config.yaml
n_layer: 11
d_model: 256
n_experts: 64
experts_per_token: 3
d_expert: 64
d_shared_expert: 0
activation: "swiglu"
moe_layers: [1, 2, 3, 4, 5, 6, 7, 8, 9, 10]
router_score: "softmax"
normalize_top_k: true
routed_scale: 1.73
balance_loss: 0.0108
balance_bias: false
init_std_router: 0.0357
lr_router: 0.00163
vocab_size: 3765
norm: "rmsnorm"
norm_eps: 1e-05
tie_embeddings: true
optimizer: "muon_variant"
lr: 0.0129
beta1: 0.9
batch_tokens: 131072
seq_len: 768
train_tokens: 403500000
steps: 3079
dataset: "wikipedia_en"
Below are experts of layer 7 (counted from 0) of a mixture-of-experts language model. Rows are named router (the router's row for the expert), gate (a neuron's input weights, with its number), up (a neuron's input weights, with its number) and show model dimensions 0-255. Each number is 500 + 25 x the weight over its row's rms, rounded and kept within 0 to 999. Numbers have three digits each.
Before each expert's rows: a language model's description of what the expert responds to; "comes after" lists some tokens at least twice as common just before its tokens as in all text. This comes from a sample of Wikipedia text that the model never trained on. Tokens count by the router's weight.

# expert 49
It responds to: Spaces, dashes and digits in sports or data table cells, table separator rows, and odd word pieces like ign-iter, num-erically.
comes after: " |", " ", ";", "0", " D", " Y"
router:529523485499493541467496487546488522479492520506481466488470479492482477480469480534506522483494492514527500440497514485525482539478499496526550489496495479489495477534452466484497508491566498462527457445456530491491447523527535510516528463510510490483460539499451448519474540442518484463477509522509506502540491507461496517472514527480462454479516505501485465532499476509478451486528472512534472513500458470474510487534445488481479461487482490534466529490479494472534489535503491500543479518519539487453501479473492491503510540484524485500500537489505515476535487484483537539491509503549506495466522499461489546508492475514535498494505512508503486491517538501509493518483519536511506529529514491505538487501448489536514510493487498503468498486477497485520468536464525
gate1:577488519512534500500520496484498463468505484508482532499542503466514536550483513518544493511485522562535476533587488499504495488504498522496471488493497492463508509501480488506490511506512474482512467464526548489527478489462456516482531509460493495479500514486487470495525539471492497466460504509485510511501545538497517471493532499529463528455512473501522534530500475516507498477513486490452522514533454512480529491532520515486454518483509479475480482463442525497491495495485460491509493532477514506462469480477482468507549481540453500537530509462500485502527491501515529492476494500510534540521516510540521512522541473496479504502526493531468487477533489515482546523457512483508494523520485463469465506496502511551518477472507452488511490492440506505528510480461521
up1:496529509505530486514497500518502538507545489522502523528506479502479519541515531474502534515502480531548456452461490510490471470475536517433486491492475489509465506480517502490473489492475504512517471524466471488495518478513537508480529506508527511514480468503451486492468556483514500502502549522514541530507473506455466534471540473497495513500483510494462484488446497533484527505524504494507459516503522501511528542481481528491477537516482491529451541489472483497454531516500508487468504517508568516483485531531508512472491504478506524514498529486552506472483463478537512529446500509492547528534534484498505543491540492464509458532550514520493490471503463494496518470556455545511487467543486492504504509490502533505468517551506453508504509501462486509475502491496501

# expert 52
It responds to: The article the and possessives such as his, their, its, her, usually after of, in, to, as in of the Russian Empire.
comes after: " of", " in", " to", " for", ".", " on"
router:445506527502500463542496498544475454506505517485456500492531530523498512489509493499496483466504510460482528471568498479480555488483497462510507508473513484473475563556510516466461524500520491498521494494496518518511480506515488475517476518512442461528493554522550517474510501504472523521526539478503535499483469527517485461490506489530505482480516523514468529546529485510475535541483486522487503497480477450506493520472514487501497505514498532529474496490524467458466487518491497519539473511460512481509528510517513509489538535538487534490476513472534504510487470463497502473471528456480496502493492496502472514539520476469541492526498482536481489534558547506522523537505459453511466503450499493506504484524491485470532503495455508550477537515488505534518494487524469
gate0:497508521507515458509464481495543492514518502484492483471490451520495497490525482509492554479467499515472525502503501476475469508510493456464502468507519444509531501541536518468508502470502518527479500472442500484438479526481492515516532480505526526478469500500486460473471479483502473431490568499533490488466518484518524534487518509487553491492527498472463541529528510586519489451493488528482503460538522509492542490536516544509495509531520522509497541510493520489507502513493475484493513474491514478482480489475511518496543492482499531526532497472464475513484474474525524540444494491507494460544496524451458466545529477480501523483521495518508510499466495476479530516486488554514482526525486496457504501495468489477512522517475524473507482480490501469546481508504493
up0:499500495456481453492472535474471519464484528492513515519483487484496494471522463474485538516522458499509498502518454546500496499477540480521480481482459516512548525486486491503462550506497493508512531496496541462503517508512507521484533483477483493513469453487515494509467496499494576528507514494452483553503510477522524515510473463505493483493498476486502550514487509476455514502495516496501478535558493506540493507505500486511513502554547461519492514520539553494453519489494492484523453495533465502536529499507527496511472502539570476487554512523523501479540501516498499530519488540495472489517449495513497493510471474519508454514497474528521545517502532467530475507465485508518491523486467519487518495452509466483525515490454516443475476488504538506508460523516525

# expert 31
It responds to: Header words and cell-final digits in results and statistics tables, such as Qualification, Votes, MPC, %, and numbers before a pipe.
comes after: " |", " ", ".", "–", " con", "3"
router:502496526558520515420522535488539511491509502488468502520552514491500477509507513484525447517501464563501534472499527486496527507515518507502470540463551472481507473496500505497501498485470516517499505509474494487515479533563474473521539525446548503488517479522476528535469549499455488527506542490485525488484474486502524485490519469570536541500509491475502522544531465527512485532523478536508514521498516503506518496517494489500474483480458504459470515483542514490509542464541504487542485527542492494524512484515513506489491547508487500488489504483530541509483541497485483468490474497500482486523512519520521476499497570530515514514457471472491448548459464515521504484541479505507511502525501493537505495554492521523512497515508480465509488514520525480496514518481503
gate1:537494489502526522484499506499526525509497501492470487498496505472504475519499520506519509501488540520517476529486525484476469487505469503557487552540512499501481537511469505490453465483501481483528525475527547494504494532475498493457494492496484498505497528512492469496490505473452507472533483505460500480528543535532451486536496472482575545453459453482530527510497511482562499513543457514525510517503496508491463480501495506500450497509493541477459506469482495502494495494507491515495514519502546480476506465491495508498532513473473500551515523515450481506485474479501525516471520497452498549459528539544486488512507505498527459454519543497495530505478474522490504504406542496465511453509498507490462502514522486559507472475473498520479469524507490493500510520542497
up1:520490504529495447496535508485505528504505516455513490478517472521468501521511517498483530532467512462530472483503470493522464504499515498541480531517503507519464522511503500488438519492469502487517497513499495510491463493583497448501528454504528507495492541509465509532472501510476512490535486529503495483479507522474526514518507470480516539475507479494511466495491482525482505475494482469560510473518574530518505518466512525500485493473460525533437487469510494537465514489529552550478492512525559490521481490479462510523494498497485498463473497476470452496505502479520535481505508490452478523496506503472468516499514489507530478525476494479540515518435490550492498476476484527507516517550516515470480564488460533525514524499505502551522471507460484498520500525480510

# expert 61
It responds to: Spaces and hyphens or en dashes before numbers or list items, such as bullets in infoboxes, 1932–34, and January 1, 2011.
comes after: "\n", " in", ",", "|", " September", " July"
router:482493549507509506498491456528506491492499499529530466499476488531499533492510466520503488503491524498475471484513484513470441475481471503501521485500493495462547518502489470510527533542488502517540489481531491507498520434469502498529521501508463511512471462477528547515482518484506469473500515527534526441498473499466482530474458507467505507535468470514509514514482488504494504475482539531493469484457493471486512523450510526498490514472475488483497541524509484515513505493468525470527555515467467508505490491445527505512487517465530470491504523537497519505464466501476534527435490482455509491479491508458501479488519482489491526494508542486523478476488488515432511494478484486544526494431497489512515477465497498490483549520529461522473474461459507536533551521529465
gate1:552477525521505529518495505471518477463509517534494488486486502494540498512480510471485515543508503522499528535476491492486520476501498473508497532472541446478488486503490480496470491462493475521508495494531442511478500473481508548500448489515459517544464520470480529470520520496496476494505477502500504499502521523501509493496456485512562525518489475547504562522473479467483494480510490508529529510520476515453471439536539531538422503496485494508472468510488523498507522462521495526555498536490511520490515459517484427508497525503481517532503500540497513475510476488513526534456530512540496489494544550473471549539502492525508495519487550509451484478501502492508485474490522525513500520515524510477497492498477475540536517478476503475514457482516484467509474536522526
up1:493505485521513531482529484468544499461509452528486498509459521478525460515490516462516521507483475470505538480482488500492542454482492468496494480541459493468467538498492488497483511482470494531527521496492486516517497478489493492479478486511513475508485522508459532536544495449543495496542511470533504525474524479511541511475525435507505496509477485489524518515491482519493542466507489467494517508532479520514471462519501514545491445525479540533490511520516476503485556471504531492501506568541513482502522519521510478499488524521469527559526516485495487501484479495553523499460470487532472436504503547496464488484467531536536481571527521516507462490509479513517505495547523526517485495540525509517483492502513537507510526503467459480516501501470508507504471515530470

# expert 46
It responds to: Pieces like st, est, ep, par, rep, short inside names and words, such as Cumstone, Abstentions, sheep, often in election or sports tables.
comes after: " P", " p", " C", " c", " K", "."
router:505478492546479495491492509508484480502482490471552509499532491492539514444534471513501546487518456505479532465511509456530494516514476556512514530553553472515507511558503497451496480521524501518474515520506547473565546519450530495475549480460491495506510502486480459505506483507478455533475502467496505478497508495508514488498487469501550489473514534472519482458513557499499505509512526542475500470497470506531504538514492479466501492476508484509496477478463490530484467502507497501477514505478513454449488448543496500528506486497479479523539518523486466510487475523488504488519491510479454497507484483543511491548483492490536485519507489490496477518462507527482458465509464513474518506526507501494492462495510514520488494522544486529465484458518493516504455546476560
gate2:488509488483492518495514478524502481477476498537536487510458543464513540531487495525496457493482527511494488497498511546512472497496461511506533475519497542498487481523483443525495534512546514515544509499517484492529524514490491491538506522476534507507467498507462541522503440494518530499507537513510489512509513465523479489427465480516530510456513517458481518483511505524533482494532533515532497510540551495506494531500494490538515471515510543502537511492460525475506487475466466491558487484521511493516474495515468497478499492508491489533480496502454515477489492504503486458547513501524528441479511482505463492528470524505406525527437495510508507495491514473508466475483490442515489487465490477529463486491499516499503463545487525515480487497530520520448504518446503
up2:520550496523440543520458537524474497503534496475491497529520536506475482494505539539493535528471500551501502495532491500489461457505518536516540508484478534495476482474524497541478502480517526520501453505492507514479531512516533533571496480519526504487497458514465474488499525479505516511520522478502498535502494509483465489548501454503541495467485472482499591482463471531475496468537475500478463492485537481478492524548530525484491479475508477516497548559515473485508514536510506510530536496513510474498533530512511523533523507509474493484483506532502515485509492488516517491509496475457493488489467529490506496521508489529528478509510483523457501493535507471542490486468500500518515501503498536533479517487528454485475462475484495455522472455430507493521518490474515

# expert 19
It responds to: Leading digits and pipes in table rows, plus word pieces like ra and tra in w-ra-pped, fund-ra-iser, and War.
comes after: " |\n", " ", " (", "–", " to", " \""
router:512509456489476534510481500528537537510489517497472511547475461519463531476494495532479502447493543509506521520535463497522518532477531539498530542499520500514491502462467503436527502502488535529510493506496533493464504511522522510491499464517543524513504485454499502510510495529485509498488553486508512494514487503522488511538524519577470496495473490531491552524509526546480468497493554523489482486491523511529507484536509455451511508514484483530490504506501462480481514479562521469467494511517536494482521496483471530473512487508535527483475483414487477504543463491490520523471461501475518519492471500465507521512513546459518484526491537516536522512484486468512544487484552514477538481521499485468484459474478488502495516516510527551495492511501495465500521494480478
gate0:490495508452477511510511492548500485540543500476474497470473500520483514510529502450475514500449482483482496506470479463488495518530479544511536515533446502464488492502528498470505521502501518507500488486461453509469515528510506478513499481502542485475498475506518507502487506535477494480453510543519529485504519496479485554517539550511527497490506471533496535550501528552512533489508510521530441519496499494517497504515464490472525486500509497494491485545524510484546472469499485503491518486468535531523481464538489556510489454528504498515511505457534485524560516524507536519468493493474531464572491484506533516560485513450511499470487530473479538481497521528513463529472469499513516523508489539505495484502468531498535530499499532535520499503534465465459504496500476
up0:484502515502492470488466530488528498448499551501516440509503448506474532495521488479494488483486477545467494493533479483531458518516498541540486470495481496506512501524466451506527523518525503494463530502515478478497515495522505480514491489509511497493491523512516514487527522527498513468518511519490486475482496516494495566480467521502477503507531509508509541501463471483482515518482484545522488457496550534542447520517459502483528550500511518511529474520493499498521481464460466564501494561476528526521542454503483508526523487520505505485490508473527496527511523513448461531507452486498482513507507532485518485472488560510513524464499525525494560476561507482509536489506506493521510487520497556498510475491492504512508536556456493507522470551503500535454493494516520

# expert 6
It responds to: Spaces before numbers in tables and dates, plus the opening pieces of Latinate words such as c, ext, des, iss, and dis-m.
comes after: ",", " |", " dis", " al", " Al", " in"
router:459465476541474477462497510486482510481555521497479531483485477492514504506508553525466469528487555501509489528527467455501512495488517501512491490522520520459478479499482467504457484477527526486519524441533488536484514487477494510517474465480470540475527481549521500536489499499503461436493493513532493480506520491485522513473499447494505495488490449546460499500530519542493507499520538526512515486501477501523507531466544479531542531508501546490467489474511467472526485468496460509489526481471511480470500493493525550495483516522455482487526465539488510510471506517479504477517485525485506478470518466471475546478519521472502503492447462519521518507538449536533506477483471490457495520544538516459504480507474499486525503511456513495510541511498498473513540505482488
gate0:493480506492493489459503471510507496499544511481479508484492534480500496483471496481484523539461519490521477509532533527489462470574495540494513501506481517454473508531546510556504473506467508507503505492483482529476495492506461512513502466513504543461499481475526489506527478486493494476451491486511483474501510509483481514503492487514527475489505478480522470540506456505521536449504497514475489499490474492518532478514503489470541547509526495467472449471456488496537492423538477514548478476529506516504456466509462503540465467523488503551522521499495537497520508484497484529475497486493526488524526518521518513548514567509550470472501463492471500504464508499475471538469522507528471534515540490477507466496533518480497564507461460498497506548509490497535500524508520
up0:524495562501473493491497535534497498451544548495532491478481475513481499473519495528507505505471508477494523511506514465512530472498507521496471531502465515496515521497509472496484520512523533530500501490531472483490465520509539499495450501516475502543464471499474507521411470501520512500506487500488467472506497527462507519496511526498534474532513485505459523508497507482454486486515529495544462472533493492513516506491526532474515539530492438513517476525499548473464502555475519486491536516500507482472542510481502537493485515528531437472492545470508466540475493536488530529489462512517520497454448500510467460529500524501463542528475522547461503501514521464515494474505491531529531495500484500475505533464501477495478507505512550475467514499489535492442499503495502

# expert 12
It responds to: Dashes opening infobox list lines after a line break, colons after field names, and prefix pieces such as pro, pre, le, ro.
comes after: "\n", ")\n", ".\n", ";\n", "ed", "==\n"
router:475521526534500507505508521489506499533479440517458436544519507501531468472484545534511521480500504524489501469516466538481507494475513512514467494484430511529493456535523493480507508479493510487466506484493487468531532501491532504526497515517494480494506524486577506523528504507513515512535530514525503458483452507488516498481532463507500504466479476455534490506519481467483511502480508526530464475466468498472497478537517513507555547497490500515476491505479541487517520460511509491475503466472511501489461487469481488497491514509522478487474519513460506508510479532505478493494536498483493484477512519497483538538526472550457527507535534457544471532477475474478473439458477525498515521512507535504484483524504539481492494490556493464477505460500482567505516469466507
gate1:581509503529491498510504508499500511529524489429481527505467475492517539522518494551515489488516521553510474481501548511503542483523506479494460507505451513475486514567496462509490495445512482482532500495522481525518478488477548493464528493488480477532512549497493472498521506493489487491519475526542495488519511526497496473513471463553507475462465537489545518518491512472487521491533483515524501452479486474442510446517486510526483523512504480472485493468500507497483487487525506548493455534495481560486514481496505468488554500503501485531515540501478465488527450492493501487472509491464517526475503519513532475498506509484509481485499520553531476508535513491497504452469539496489500499534513456474507533534540473518501518487540496495469526516481478511492497484541534
up1:542520524526488472520501526486477499496480504471513514522491523469535490501514487480498458512514500536486547460509534472485482486513476494476442435478482500494461502532511492516518497492466468544529504489508512531511527483501502472487488470512514475529505539480471532504486481485491492506545523446503506466509506526500510523467461481500479505483492502480514501517437491514451477463549479495501506429497505507457502482497509548471467524461515471472479546489475481505482525520501514554503468551506494485505520488470454504515514540521479485496477532477494441442487462493497519483482442500495518485520519512485498479465484490492521488510502493541530448496546504486509522463488509542484451496544521422496475517525519532518518512516499507506469493508496494495481475523465500

# expert 21
It responds to: Single digits inside years, scores and table cells, such as 202-3 and 195-4, plus line breaks ending list or table lines.
comes after: "1", "2", "0", "9", "3", "7"
router:520480522499491493492492554526524547509514505535477524518521521486477504528488455489500529488506490476482492467541474499536526529534499510486507518468536479485499490496488530486468505487519500511508540438509493506450452498516467443520496518506536537530486493488479531514518512493510509524515492476500514558459521490479512535488527474475509469517461513493504490448511511494471512517518490516546515495510485468498491481503463495517489498517525490493531520520432519484465492518524473552504500500492454488491498558499526498504492519499533471497520524492483465522533485562504439507510526468480491503513519486487451499486455523511465518457513489523524517527495560491570532476507525539464506489484492531458501487499481494518485500484460501439509466532555498484535522475506481
gate2:506499493503486475517533508588492481506464486508501491486441467519526475530519530493500485476490518527482461543528466495525470501472482514506501460466499518499513497523453483587471508504498545492536488496495523529545495489471490468485524481518477510487514484476445490509503502468514524478517516507528496493498488493479492534495472476497507451525539546512496523516514469465479489494517520525499557479506508546492513502470483512495510446499494485530464522505511476484491512469487511489512486514481516551480510528511496507438496516503484489488474484525496471477511505531511495484508494507537514502500503476473501480473507520505459462482447519482540498484518527481517454448494478490494495498473469482492511508502498542455563510502535517525505507498516515569435530495425489
up2:505498524531491458477475503524516475475514498482553452490494515496468483494498499515495492529526518545488497493534477497480530501477486513496507444487495441525513463433512507532513502476517504449511460509480514529501524531476475525488529507499467527510485494506468536487480532474435506517538530483504498526462493461514469494517465464540498419509463500535489530527520492525459477491521496521520498502439512492455482532472501521490492490473519470495480515495498548480520511480491504531562535470511495531516502530539499523499530505538475506503511508536514511509492488515535522495526491514479494497517534495495472497483559541538509506533482496489435486506516533495540460461489528496485476446485496510501493481502535542474521522476515494463497488464496500537502497534497486

# expert 27
It responds to: Articles and quantity words opening a noun phrase after a verb, preposition or comma, such as a, an, most, several, various.
comes after: " is", " as", " with", " of", ",", " and"
router:518466482477491448500551496492470458499490481512466445516468522497519490497516509516465489510524463533542535524533498507487541496481473497512492492467524444544488511524511523491501475513499446548502490487507528487515489482442469508455526516468484457501529493498478545488491468512459502517458525508533541491451520491509515495522451493491522507525516527542527466508507509540522496482513466536494504513492506488505484493503535490476492494497547500485544479469481492514492484504454481541456546469487496522503511540462516510491481495487485481552533474489530506535467512469476523529502475492517515489507505513500508479522509479490502517533491506556502475506457496495529493489496478453511458480518470541485492459509544525489469522496496500484529486533522519540463470470433480
gate1:492537509515469530514527502513511511494497511504491550464484501493533590550527559452488486524530528511511488493513533514487496505476466529465467545464541470516516504541471517492445488506490491483498498507525540528513500522518498518570493520517499504514575501492517516476510535504453495518527508530496577497502527483478534509493506486510480549472453501504522517499489466494496501497547523492514520474472472522488495495549486499575485527521502475516489505460500483537501471509521473534504529536515517479467521485475464518486541520490494489499505478491514495535516492514524493463524559504517520471499503475495481480502560501475490529495486508551522489496526488478466454505486531511482518500521493484529460462544530488514501497513493489531513498517501482511492520495510520
up1:510532506487506510511511521512500565460503468546479483504482472535489506495534480480510456540487447522501549498502542431509510482518486499522486498520522448489487495530507486482480498499458514506526485502483494533509492500509475476513517535529524491507494508504465559497497498506536501531533509502520488506505485489482505534505496510528487481496479545474470524485522475535475517467551506465513525539488532497512505509477504507512496476490529494537486489519468452508500467506522495538481486514530560509447507525508513517487503479485494454489485507508485468484504503521516544530488469488515542504512548487455492434443482466497532496541480496481498483520506518491554513455480524515487453515533487497468473511538535497528523511536506468517466539458496485526485480583515490

# expert 44
It responds to: Mid-word pieces ending in t such as ot, ut, ast, at (antibiotics, absolutely, devastated, Muscat), plus spaces and digits in coordinates.
comes after: " |", ",", ";", "6", "om", "hem"
router:507497517489548518480457536455464478503474495489516512516441510499489510499457471518477469488495511464510553484475555489504460512462468480467469519479506523522500515504485478514471541466519467467489545485487463527492510510530520479485494530467515527498535495461473476496443530525519476498528471539517501467467528492501469506498479518514470519489438488498490496485497514517533508499551465507491516455506469476491546474497516487501509492512477465490492470432508444513532518501503481523507453530521485502499500542508508505460520524497492511516521466543517463479484485532529493475460504529501488521491480471485467507500488480524532517506529566520478472525504508517485520503498510503548480493501496513438511559514493509496512525499520504501544495502569497506459501521479485
gate0:479486522523568496493545512533506523531509533508521468527519489516497467487502457496503493511476506535466539469516477506484488459550463494478520516503515503512499502487516539462465483469510505530500531458471466537454457523497509503548536450478515508482493487494501469483498499485480525476481518501514487526490504539475511502530495482513530495461456488544540512492510521507462495501497468488554507529502485482521455496494555511471507518501491517525498474547446497489531443464508500503481531488541517464537468507495458523515509507504522502539511506487517526459461507467470484504464487541500519455544517512481497506500510534519497506488490504496494474498494514490517480552519488461515500507441522539481515505497518552488501524491504478493531467531540464468489427487502499
up0:431471499516448453482471513496518484481529527509549521448493482503429529502518502476488527517484502487528531520510470510493488496484483470524537438502541487468525516553445465452537483465525486467491492506508523511492505490515499521518508549481485516512491475500495543514519489488510514521494519515509503544487512496534560505518468502464509505503479509484487528502499504469478503521474551505471504525490509462498482503493490500550544484521504488488529535538524479490492510500502478534513478511515484498482500492507525487523496506544494455464518544470462481491512510539498521519500470483518452504492505491508526504467480514529474513532509520552543520514488515434498495503487535513513470468490479523511517513510497492477526503531477509487497539514439477517457473545505571

# expert 11
It responds to: Subject pronouns, conjunctions and auxiliaries starting a clause, such as he, it, and, that, has, often before was or been.
comes after: ",", ".", " that", " where", "s", " which"
router:459475498482450485467540482533507481503533521509491458492469561497468496502513508518510473492496553541487515489488549502508528534445491525492508552487512458490508476493526485522528497509506521490525529490537499431422483504496541475487495525519502504477492461495495511552484523474508465565525513476491527490476530531492482467520497497493504454502497535503488534484471489478533486474506539510488510479516485517492515496534478533485557484543496501490507481511508551503546489526486463489526518498511497529508502490504484513435510465527463492539545472509504495515508518503503503472505492518507563517515508499459479474486525501516521497544515445513469512525526514487510486462488484522446514475458475531501457525507503487513534480474508536512523496499482486494472483470485508
gate1:509492471534462502543501508543522511482494518512513460524546507520520494513473522489462497509505506517453467536534519479516525507499509529571468546498487507463495502514452524481521497461503502468520525524511511518488535495501549513492531513481499537478483506475507507502541504480476470531475521511498484497495506532462529469542521459503474521449469513523521552494495528503525524481556489513552464489503538487525499426536468533526477513501488486494513470494542495477469499513498493540492517513540454512517502507481515503501514494519464516491486480499483426481526527447476505489509486529535560542513488492520492507506486504494468476469453501498471491505522508505477493532471493548487537476488510489462497495515509496502496490476504516530524472517501427523484520471533499
up1:480512484497469510482516468447477541498480507494510483491493510482497504502512518486508499547521489537497540498499508466493489495499550483481492477510438479531473488497521478482539491543465518515542524495489473484499477477475512519469464512500528487551479503501466477508445474449539467505549520481553519477512471494487534519503457502478503494512494503495481485462537518557472514505491540481527525495496491516514489470464481504503516485505531466570446499555477451540502517538523492500498486482508534513511483531522497499461474521512508486524470535478508497506475478475498538522472499515476544546535507517445513500502549484513542526525510499505524507478530516505485543487511509476545496528525522508483458530479490508516503528494478531492505495458456515516549459502534481